config.yaml
d_expert: 192
hidden_act: "swiglu"
lr_router: 0.000616
norm: "layernorm"
tie_word_embeddings: true
learning_rate: 0.00058
beta1: 0.95
Below are experts of layer 2 (counted from 0) of a mixture-of-experts language model. Rows are named router (the router's row for the expert), gate (a neuron's input weights, with its number), up (a neuron's input weights, with its number), down (a neuron's output weights, with its number) and show model dimensions 256-319. Each number is 128 + 24 x the weight over its row's rms, rounded and kept within 0 to 255. Numbers have three digits each.
After each expert's rows: a language model's description of what the expert responds to. This comes from a sample of Wikipedia text that the model never trained on.

# expert 8
router:127147171157118101148131137096121106118133164122147167138116134121113107152141119112127110152114121106102114116103124110116160125113140149167131130079142159156134153138094129147157116125159129
gate0:115123150129105101126158143093129114109139098126149163120076104126169119177155085160129127083153142085105116124111135173131161124156082107152135152115139163150117130133090096090165125134134126
up0:138142132118171105142103135135128144153160134141134112123139124127155121129139057105113175132170139129100131139112124134146168124163093093103118115099153101085145146126155099123088122092127118
down0:110131141119107100113152133119123121126171139107120130069140089136136124130122158141143132091148107138109141115123124146114159137108158116148141126133138132102119087154136133156114094104134149
gate1:132113137089097121144128154130161141109152173112122138109137111125093143100098173084134126156118144146144154153184136111131094126092121137163140089108102091111125128146146123123157146169098128
up1:123134155122120101123131141085173145116158129106155128114104126109162141139125157135128165124144130132130102141146114135172159142131124130149098091159094140132142094126122139083100116116114165
down1:111145130120103108116097168124151118116099091149096099134129134097135134112131121151123148153144128122093121148116161167098143090078146126149171112175109120172116104113153154124127122106140136
It responds to: Content nouns and name fragments after the or a, such as machine, stage, road, platform, School, Party.

# expert 3
router:130121120140146119220112123125132125147101142120065137163102151125111095136122165095171125117142126090093116127159140150152141107115153124150115082112165062126109132129115136150144117125140137
gate0:124084134117137117114122130120177137117089153136096139164117104144119112073146130166144139135130126129134178151133157126117139143131078111107113178081150144139106118126153160135118145094100121
up0:150143087136094120124162058133105106160130171156149159110124120103146129146162147137139152156069136094150134164081103149175100131137143079145158131138098127151126117143115143116140179102120150
down0:129153108129154144177131087128083115142184113146119147120151124152134120168124122093110129095091145129173138127172117125147149110139163129129168108102164181050134177181118125143123160161113130
gate1:128155158094148097057101106136117094133148129124129073134156156110127137127146153143129139115129120120118094106119129127139158159091070132117139109113111135135172139158125137101121112104112100
up1:120114149126173119087088129107121078098132119107152072148122127118097139135143131150111125106128114123161129144140106138121109138091112145119100095110111111116136130121150135094144156088109117
down1:122105138143130124082139123123104058150163075115174113101137111111147130172141127143164171101124124132052129113158155109106104116113116120136104160096142131137173149151121105105095158125102114
It responds to: Closing parentheses after formulas, units or ages, and pipe separators in tables and election results, such as g(s), sq mi), 0 | 1.

# expert 0
router:144124143140105131167124130114136116117143120101115114174145058117179118130100143107111086160158140134136133119120087100126164110130126157170189148130135112101128151126119106112085109157103117
gate0:131132133116118101121145103103142160122148121112146143141098091103109123112137175138096106116132125142130150092134143100127105114121150104097172145145129122089092090114131167106138106100096120
up0:144154143114110160126137074166135130167142117127133141149162115091113144119131165146130099140090128140141077119093149137138100120123144135159108168097057177111132111114142179122122148132149152
down0:096123123143148177059121114121153125140082139135063097102146105096149160130069115115175168152120167108153117148128123146100132131111134122137103100071147114127133111167166147160110170142150104
gate1:134143140120118138133136116149153111103091105091141168132161132128157117140155154116143139163089114082109131170117107108122128105114144147123134071130124118203121147125117120136147087099089133
up1:148101119130153126133101161150135111104140117132101148122140088108104163119159130112126132130156108101126105115128106163170126172158122105152117143097115144110143125102108117114120100169142126
down1:147131113137149133106131143129095114138130149135115162152113112130178110137156113113155104117090101134135106103113141131143135104111083132131110154143150130122146173151121142144130132126106118
It responds to: Line-start list dashes, capital-letter initials beginning names (D, B, G), sentence-final periods, and function words like by, than, from.

# expert 1
router:101149140124157135150158083132112154132137095133083172153115140105116114152110147103097116137135142100125113126134139089087164109124156152121136102093142140098129121143163133074074161129156107
gate0:131168120138148093158135153134135183126121115154123108147093102056092129093166144062120129171118128132139179099128105144125102154155120139123106107101124116121108113138092098130135134141120115
up0:166140141120079131148190148112122133121122126138091149120122087132088091101164165127114165140124126112148143081104093138091144129155127139105103123086093107101112140140144064130119132145156134
down0:110123107145156159150110101121132115132113089132123065123163135100151146125118114115083111133115134102148164146160124111126105115124160142127121115139113088085080163162131129148128148103103092
gate1:127169116125130125119149129121112091135150124122152150079115123120120146132127085117107122132161109158130110102188126104146136075160120140151067123132139149120155113127121135123133095110119109
up1:112145146101170098135153091121141078140096099131138164125098152122134135147125113152153121102140152167134087138145136084115150127094139093142132106105166158106161111129142169096127101126130068
down1:155125109140135092125135110105122130101103122107133115083100153095135119149138168143126127102113131120141086055109156129105097157096109115113096156130110124099143122141173135094133163116160100
It responds to: Words inside proper names of states, cities and universities, such as State, York, United, University, plus the and quotation marks.

# expert 15
router:135124121115114128098117165110114143131106147143145131106125138132131133120163117107122086098145096096147162125120122144153125132116147128143102112110111126148112156162136153130115130106100162
gate0:110126137139108153156156132135164116140108163158137149098112119151141174137133145159126139102152174119158134104147085153151110136150137147108100101089160169117157160091135144118142131156118104
up0:126081114167101168125118147125125177143111169114090099134140138131142109136166111132143117089128146114118166134110133133156127132150129118136115104134111169170122130155054157099107162121163141
down0:112104102110161152150146139126141128101165091119143142088173124130119113120105139109112098151141120142104063122106090111119117162124118088152133185117114106120123147121123132164096115120099135
gate1:095089113134156123158196128116094084094131129140102149118093132086137154123133127112132103068094167088133135142184134135140143133102168147130133156162146158109173123189149160082110159110130066
up1:105162140141114109116117133093132083117126136115133137148128148159131137181110097147142148117133135130083128084125077164147138122146088106147150109132102109131166136161106106109170126167154137
down1:121140086122133120093168135115171136113083102133093126178134172143129094141138120116139124115156110105096111142106162123141134135120131109158136097147140087101107144153092100126165100155123170
It responds to: Heading equals signs, table pipes and capitalized name pieces such as Ph in PhD and McPhail, mostly in lists and tables.

# expert 5
router:135101128163145111160139146102162141152102148113127136141116147109117140079144142088101113147099148111097132146168164166109137146100129142112147101143167104126093121141105180113132137135105090
gate0:095119120118122114207157109146132150155119129091122144119081133172170167110117105117113131154088165100123123184139135157117101147104123165076124133107188126181131084133169141111189122131135121
up0:130124087132125129125155129122109116088139106100154094149117062077110125167143111147145134110131128134140120138117086068129133117170132131145119115097110085070152132133121111162153152133128117
down0:172117163161103146098126117149088133121128125091124139130136150108134103127144163144131146117134085149111155114157168119090115131109130113155133092123157105132120120152168136129132139152097137
gate1:076139156116105080131125152131160108131081141138130126101137077156127116138155196091116150129128099156153112184088099129178119134204168147129107128115139102112140123106110099170138144134129117
up1:146155160117138117173122131121059099139098155155163141097141126119089090142161106144112145161153148132095171115117143132120117089114108120118116153109152176104109132166127177104135178114139143
down1:126112106119126142102143112122129134176136148154148079127108139141088104119125194111111113163154110141130116101091107101118055135140144112137131108161156166168099134127135122137097123152120148
It responds to: Word-final s pieces, mostly plurals and names like Gls, Marcos, ones, plus commas, de, van and line breaks.

# expert 7
router:094139132138169143132072134156160136125118148149139118155103120129131147168093126158100144164138122124104099122116142152095162178118134104107132129135100185086156123101114105128069119133136114
gate0:160126138126093123127113143103118129161133132134131127137115072086131150122075120138154107070163127154143149125114147088111123126157121147145139125184166130117109102120137125133159125116120164
up0:121161116122083136140115089120147160112143164116142119112107157147108139155136164125144092139139114074147112119117121125127118100143080132145151107113111146101120154111143131158111136122114158
down0:109173143123104114089129126136101123140144150127120097083140122138141140140149139131151091113139149077140148147148124129119133143148165089146140171104128139109106134117112103186117161131098126
gate1:087101155130131126174145086121101098149115106095140106135124139138069113109142182127137116146111118092166099141103083125163116174132131149126124171103149117142113135129159134109103130102136108
up1:109129099123133134120137137144133133117125136166148119155087139127157109117126141136155131086080111118105142121114163148123129139168134091100099116124149100124143123093146097142118118072121192
down1:151114142122115144086149084149131143111151094126123165133085137148164161156145117126127126135116135102117127134138153156126098128152100154161110096147122118209109100142131108114113130136106180
It responds to: Auxiliary verbs, negations and relative words after a subject or comma, such as cannot, have, were, that, who, also.

# expert 2
router:137145151149120142124142137128115126104105101124131168160138148145111124111101119124148137098133109142144098110150111171139148096113147116097158140150109120126130130180137145125084104134109105
gate0:134096112107135096089132098138158145157148158149149099145193141168157126085153153134114146143108121112114143114143157150100120105140109151144148146102107138133120123148123141139113150085142149
up0:124137169123166114143121127137141129149085117137125152104133089134097107112114104123112111142131132121142144125129110100140133107141147130137091144155117115150146116110131139090114122149100092
down0:125105080136139152172131147158158112088132144124145150100112153083093087129136137102134112124098154130090105122103109165117160154131140091136097134169113127141141121151119139186136129060135110
gate1:093134130071145155106145155130108145083136135153109131128130105130167174117147136085127093136114121159137116123095142172149104148114128133125149085148110120128083110137162164119135129162100114
up1:123156102155103147126087151168127152098127149146139101147135134138150140104078116129141125101124135115140162175125116154099123116133147136148161118161125131113083090153157128120096190144089204
down1:096155116125138119120142131124126122109120124147149177138110084164129104117133124127109126111106122094125116165156120137110150127112131110103149099159110109095104106134142188126140159125089162
It responds to: Prepositions and conjunctions introducing time or role phrases in narrative prose, such as during, as, for, after, when, until.

# expert 6
router:155137106141162112164162169131116133132067130145128166134155165115127131054097105070143110120114129116121119114128122137128143132119150163152145124122139108120093145114176152110111079118095146
gate0:149134180119100125142126123169112141137118150115126114117113132092153139106178105158156149135104117112127137149124094144137108138115122184157102092132107089151133136169114116122161162127130160
up0:117157147114120144106125103085161146141136168174167101142129103128094147107142110123136093093135120117135125107129133121103151108126138149121132135133099145148159105173119149128183093105146154
down0:139113160142124118146147162132122090116123161115139140116140138115100136143181150146145130129090104118139122108102137133174164179094087090135154114158122111154152129099135137178149149129158118
gate1:113151120135136135112166107120132114160121138158157108150117144152078116142130164152162112145123077065109098127134166135124130082100096150125183139071152144125203158178120155111163128096137100
up1:125155124106140127158139115144114115104165133112115130191109164178130162143112149157118143137141127099086127151147095126126114110156150079145117105122145140107148140094130132119138145077081113
down1:126156114157138158114114111132141126137146119140130193131161133107123128135096129120104132150140083108097169155090112108071136126170122113119113165095192134121089132144141175106132155121106117
It responds to: Blank spaces in election-result table cells, line breaks ending table rows, and commas separating items in name lists.

# expert 10
router:117141092099098143108113157115114119189128081107089167125089135115144128146094130103126151145105097123165138124127147126120141128130184151111149123120096153132114099099125158115146164135098143
gate0:114138187135104109165108123125127161155103162113118145130088145082096156107134117114143134143124072148143153128142129156139128128094094137132131147128123149124156109123102168125144137131126116
up0:075095153113135127126123161115135158176157125112119127101136118186139125152164093166118115083085145145134118143103115107116160142132150130118135163098117169145131127144108148130163176103149110
down0:069167138123096117185126114149145139117177129107179117139140138115094115132149130174109137128143145115087060154120132163134115113134160111130145120135107127174078171124088095103101111123130131
gate1:115113130117103104170114104082128110158120149124105104165105126119074147116114135111157151124128099137119141125113137167148146150089107119107141142174107136144107153136130159162151103198120120
up1:133134125122163140134155145113098147096129140115166173131140128151114109133160124170148082146138168103090102127147072115113153143130134143104113124132105097126132111091131155140067123102159154
down1:171137090108141148100080144116104100139178136139142084126209127065101142119099104153096114089119115135115132085128125134119138127150146136124136120137123139144149165117107154164149079082162108
It responds to: Mixed nouns and word endings, such as crown, news, horses, Saint/St, and suffixes like ton, ley, age, ling.

# expert 11
router:128123117111144122113074110189145149121131177155136128129139142148108177151146101157161141169128137143149114155160102119116131134151119135131130124095145146160112098160148085166175126132083131
gate0:142090140096170128139112158166114116098104100115145101160123126104144099093113115139098110134121130130162107141135122148121157149116152130096122169159147127118147075154153136110116165068120083
up0:142077148089128143160098163141106145109087128131137107165110150093137120105119147168102102091111125112140149142145106146136167168109116126103140143093120102128141152135147162102124145088110112
down0:202075153125131154108125191126142169176125164123117147181148130096114121085117084150140129151145109114094136124179117129138145149134139142120145180128099142146139098158100095156155151095096115
gate1:146094162102103138148136089127083123127104151099107155132112120128128095090146095126100156163130118133137133126135129174187166134133118090138110106102128142125121124105121143139121125147173145
up1:145079146093113140135147076131119135128108131097136128131122161143163099120143052130140122181115115151129121105145107185185149123134145088150070118122099155150116133113129115158135124153159123
down1:158120113139163154128165129121130161178130103078109158146112192111086147106145081118131085179120131147108131118159153143160120112089129144129110120097090144117142114138117078141146112107190114
It responds to: Digit groups in coordinates, dates, vote counts and catalogue numbers, plus pieces of rare proper names, such as 8437, ,032, 1912.

# expert 9
router:159136159119099141120146124110150098134115108129137148102128134100121126086151115154080137131126174142168120124127107122132100119139118107145072090155136131113150095096113099111086104085146126
gate0:133146131099140106149187137123127152128122130106119107106124146099121171117088132118122139159123141158132130129113135112090137118098159132119137114127068112149108067136160125130149101164114118
up0:097138114123099111141193112124113130169118118066119100149141131158164142147088166129146136113147134105120105149141132111111129140119153133117119130108109137133154124139127111132109156138093129
down0:134129109086148134141139158139124165158144136086119133100125140109131130113168126116173158139160143119129113139146141134119102120127138100104109138129097146111132138137114149096159105165116133
gate1:144136139145126141134131153112129094157122143150146117145135167150115115137159170129113077110133125115153137120145112139140151160167120121099088146092127124096126129099126136181122123112146168
up1:137120135129152151127115130117137076145157156108141107166148156141158103119136172125131107149111111122153112162115125133149127169147131128112114171089092108076142087113120157119090108150171140
down1:130113131137156137104103086103139075141087134134145115115146114143138122186134144147110097170107118141148134121145157136172118125187108171128134135127136148129144129117102115096151126099097126
It responds to: Odd word fragments, Latin pieces and non-English script bytes, such as qui in quid pro quo, Cap in Capt, up.

# expert 4
router:118106140120124131103140102088129132097145094092145084115117132162159126111114140137136137098121132114078147069100165107112135114140147155132096168094105180133143142161061119102099167091135133
gate0:113102134114138113163088115097125124155131192075109103098121123101124164096112126128135114158146110187111136149133111123140127103152123148112115176064126129165082119133117147127155100124081131
up0:154097116140111123121056145144099120128168100106103101123121135132097104128130149149114101066121145142129121094088106161142114140124115095134175104145136106140154111140093111130123092129121116
down0:142136134112158129124130092131130116096157121162107155117124169115092161133097096130113153130149122126098091087103129117114112161069136095095128101156106152165111160139124146127124095104140122
gate1:110167142102105140121157129084084113095115149103131132143154092129132158117110120122140116140127160153124127126128112098140117146124139126129154098119128101116133117103148178103150163155118135
up1:087172110121102139174172144143122087135172108086119126132143125139117131128124120138099139122109153155135104128129155118119120097154121137132122121105107099167157128132119134125128145145125116
down1:126126137130138124134171139122096152124070132129127111153061143093144107094160124182170099135142134147089105143155119133153135097136136141099135130131138121128114137112139184121199118117138151
It responds to: Word pieces inside foreign names and places (je in Rijeka, d in İslamzadə), past-tense ed, colons and parentheses in infobox or table fields.